config.yaml
n_experts: 16
experts_per_token: 2
d_expert: 96
d_shared_expert: 0
router_score: "softmax"
normalize_top_k: true
balance_bias: true
router_cosine_scale: 10.0
lr_router: 0.00171
optimizer: "muon_variant"
lr: 0.00868
batch_tokens: 65536
seq_len: 1024
train_tokens: 278500000
steps: 4250
Below are experts of layer 2 (counted from 0) of a mixture-of-experts language model. Rows are named router (the router's row for the expert), gate (a neuron's input weights, with its number), up (a neuron's input weights, with its number) and show model dimensions 80-159. Each number is 50 + 12 x the weight over its row's rms, rounded and kept within 0 to 99.
After each expert's rows: a language model's description of what the expert responds to. This comes from a sample of Wikipedia text that the model never trained on.

# expert 12
router:38 33 73 42 56 66 56 53 25 49 32 27 46 38 28 58 37 30 55 52 52 59 47 35 29 61 58 38 36 68 61 55 32 44 28 45 56 63 47 67 43 41 63 46 45 59 47 43 29 68 55 40 54 67 58 57 42 47 52 60 57 39 47 49 42 49 58 46 58 36 43 62 60 54 57 38 61 49 32 38
gate0:50 69 53 65 32 50 53 61 48 47 50 38 51 69 49 60 32 37 58 33 48 57 57 51 34 43 21 64 45 47 35 54 44 66 38 57 40 70 30 52 50 26 51 49 42 53 40 56 39 55 54 46 49 47 30 46 52 64 75 54 54 29 63 30 36 39 33 60 52 34 49 47 30 37 53 31 42 61 29 59
up0:43 30 61 55 58 44 52 38 54 47 33 77 50 48 47 47 64 54 55 70 40 34 52 36 30 31 29 42 60 52 52 33 57 53 55 52 43 62 38 56 70 61 47 54 47 45 49 63 53 58 32 66 59 42 61 21 68 50 21 39 35 49 45 58 71 52 49 48 51 51 52 52 44 71 57 33 29 57 46 56
Description: Word-initial consonant pieces. First letter or consonant cluster of a word split into pieces, such as c, p, st, b, f in contributed, storage, supply.

# expert 1
router:46 45 59 58 38 70 39 50 65 51 50 33 22 42 57 49 46 44 34 49 47 54 36 45 69 42 58 49 32 33 37 41 34 77 43 48 28 51 43 34 53 30 33 49 45 57 50 65 59 57 71 32 46 48 44 46 57 56 63 54 34 46 51 61 48 50 51 59 43 51 55 54 65 33 42 50 56 54 65 70
gate0:48 45 82 58 42 31 53 46 24 27 45 59 50 49 72 49 64 58 44 56 52 62 47 52 51 32 66 60 64 44 45 53 61 61 27 46 42 38 59 39 54 28 63 55 36 31 47 45 51 40 64 62 61 59 19 37 40 30 54 52 66 54 56 56 45 40 53 49 52 55 33 60 28 45 35 50 57 33 53 67
up0:64 60 63 58 41 55 51 52 23 44 68 72 45 65 60 52 63 52 53 45 72 40 34 66 68 20 64 55 67 44 43 31 69 43 38 49 55 45 65 57 41 29 43 56 53 28 33 58 39 40 45 28 55 53 29 32 37 43 42 57 56 53 56 68 56 48 50 46 59 38 50 46 48 46 63 47 60 54 53 69
Description: Word-initial lowercase stems. Opening consonant-led pieces of ordinary words, often sports prose, such as def in defeated, rem in remaining, kn in knockout.

# expert 3
router:64 65 40 69 55 34 57 36 63 50 75 53 37 40 61 59 28 36 36 55 61 79 56 56 53 47 55 54 38 44 60 49 52 29 42 54 63 61 34 36 83 61 57 67 40 62 40 67 46 29 38 61 42 47 62 42 58 53 50 55 50 58 42 52 48 43 42 50 53 57 45 46 47 59 41 40 52 40 63 54
gate0:59 34 30 37 64 72 52 60 51 70 64 49 67 42 58 22 57 46 56 64 36 55 44 36 48 66 35 45 50 47 52 59 52 40 58 51 70 29 66 53 51 72 46 54 67 62 63 28 44 24 35 54 51 65 70 63 34 42 50 56 65 35 49 48 48 46 56 65 67 65 52 67 43 34 40 43 35 42 49 47
up0:57 67 44 64 45 42 53 42 42 52 39 49 50 54 30 65 46 55 46 53 66 50 53 63 50 37 59 53 55 39 72 56 50 48 32 24 43 69 53 50 47 61 48 51 48 47 36 74 37 74 63 64 45 52 48 43 55 66 47 37 27 53 60 50 67 43 43 50 37 46 59 54 52 53 43 66 50 44 50 66
Description: Foreign name syllables. Inner and final vowel-heavy pieces of non-English personal and place names, such as Lazar-o, Yu-i, Mochal-ov, plus prefixes re, de.

# expert 8
router:55 31 56 29 60 35 35 81 57 51 47 63 26 49 23 28 42 68 48 34 33 33 53 39 45 42 54 27 40 39 67 59 64 78 41 49 59 59 41 57 21 67 48 58 56 26 52 62 52 44 55 42 54 61 42 62 53 58 34 55 39 29 45 22 64 45 69 28 58 65 37 69 44 47 62 51 55 78 48 31
gate0:35 51 70 52 41 46 35 57 42 56 61 41 54 52 31 48 46 51 41 29 42 35 45 45 26 52 35 37 37 60 44 46 69 46 30 38 49 41 52 31 53 20 48 38 55 37 52 55 40 42 36 49 49 59 70 59 54 48 44 54 46 28 43 43 63 65 59 53 58 43 43 51 66 31 30 57 67 53 34 56
up0:51 37 45 58 50 45 72 48 24 40 43 38 70 31 76 54 64 46 71 44 74 30 42 45 76 50 38 61 48 41 58 39 45 38 33 42 49 29 64 59 41 46 47 35 50 61 65 52 53 50 45 50 33 51 56 54 49 58 55 61 64 65 38 55 59 46 68 33 55 55 58 35 51 66 40 44 47 60 67 53
Description: Mid-word fragments in names. Short letter pieces inside names and rare words, e.g. el, l, m, b, n in surnames, taxa and places like Burlington, Rosenfeldia.

# expert 7
router:52 64 60 43 34 60 69 27 33 46 57 79 68 53 33 52 54 70 58 39 44 31 42 55 57 44 46 78 47 48 53 44 48 70 49 58 31 51 50 43 37 61 50 65 36 60 61 57 55 70 33 43 58 50 27 36 53 59 57 50 57 76 58 52 59 42 55 19 43 29 66 53 50 56 37 51 35 36 57 50
gate0:53 67 46 52 45 51 66 30 41 49 55 68 32 71 54 54 37 46 50 38 53 59 63 49 54 24 64 67 30 43 30 43 31 46 50 52 58 57 48 47 65 53 35 54 49 65 47 50 50 54 72 44 51 59 68 51 30 41 46 26 58 65 52 56 51 60 50 56 37 50 76 58 53 74 26 53 57 28 36 49
up0:59 60 60 41 44 59 53 79 56 60 50 41 76 49 36 40 56 46 60 54 53 40 46 59 33 61 49 54 15 69 44 42 57 52 38 52 36 51 38 45 46 71 41 53 51 43 82 54 38 65 68 57 45 43 68 31 50 45 45 57 26 49 65 65 43 43 44 60 72 49 69 52 55 46 57 50 63 46 57 58
Description: Quotes, prepositions, odd pieces. Opening quote marks, clause-opening words like after, until, before, However, plus accented letters and mid-word pieces like conf-ir-med.

# expert 9
router:42 41 23 30 55 56 55 39 64 29 50 24 43 41 57 57 67 46 68 60 62 36 49 51 59 40 50 42 55 45 41 51 41 37 51 52 51 45 67 59 52 32 58 43 39 65 55 37 54 59 55 49 63 59 62 34 48 51 49 71 57 61 56 59 46 44 49 62 53 54 38 44 34 55 71 34 61 42 53 58
gate13:46 43 75 70 44 47 52 53 58 33 35 52 24 49 52 54 66 32 53 49 34 59 44 51 63 65 72 53 55 57 35 50 49 40 47 41 38 37 55 45 37 43 53 71 26 66 54 67 76 65 15 34 42 49 42 51 28 63 69 54 41 59 47 64 57 56 59 68 66 55 52 29 36 50 58 60 59 44 65 43
up13:39 45 77 58 39 45 54 56 65 29 28 51 41 42 67 43 58 67 56 36 52 62 53 57 47 66 53 72 41 46 43 57 34 53 51 37 53 36 66 59 37 49 52 74 39 70 59 37 54 62 45 45 49 41 50 53 57 51 35 88 41 41 75 51 49 56 60 66 68 54 43 48 50 53 53 47 46 47 36 44
Description: English surname pieces. Capitalized first pieces and endings of English-style surnames and place names in sports tables and lists, such as Car-penter, Cott-ey, Shel-ley.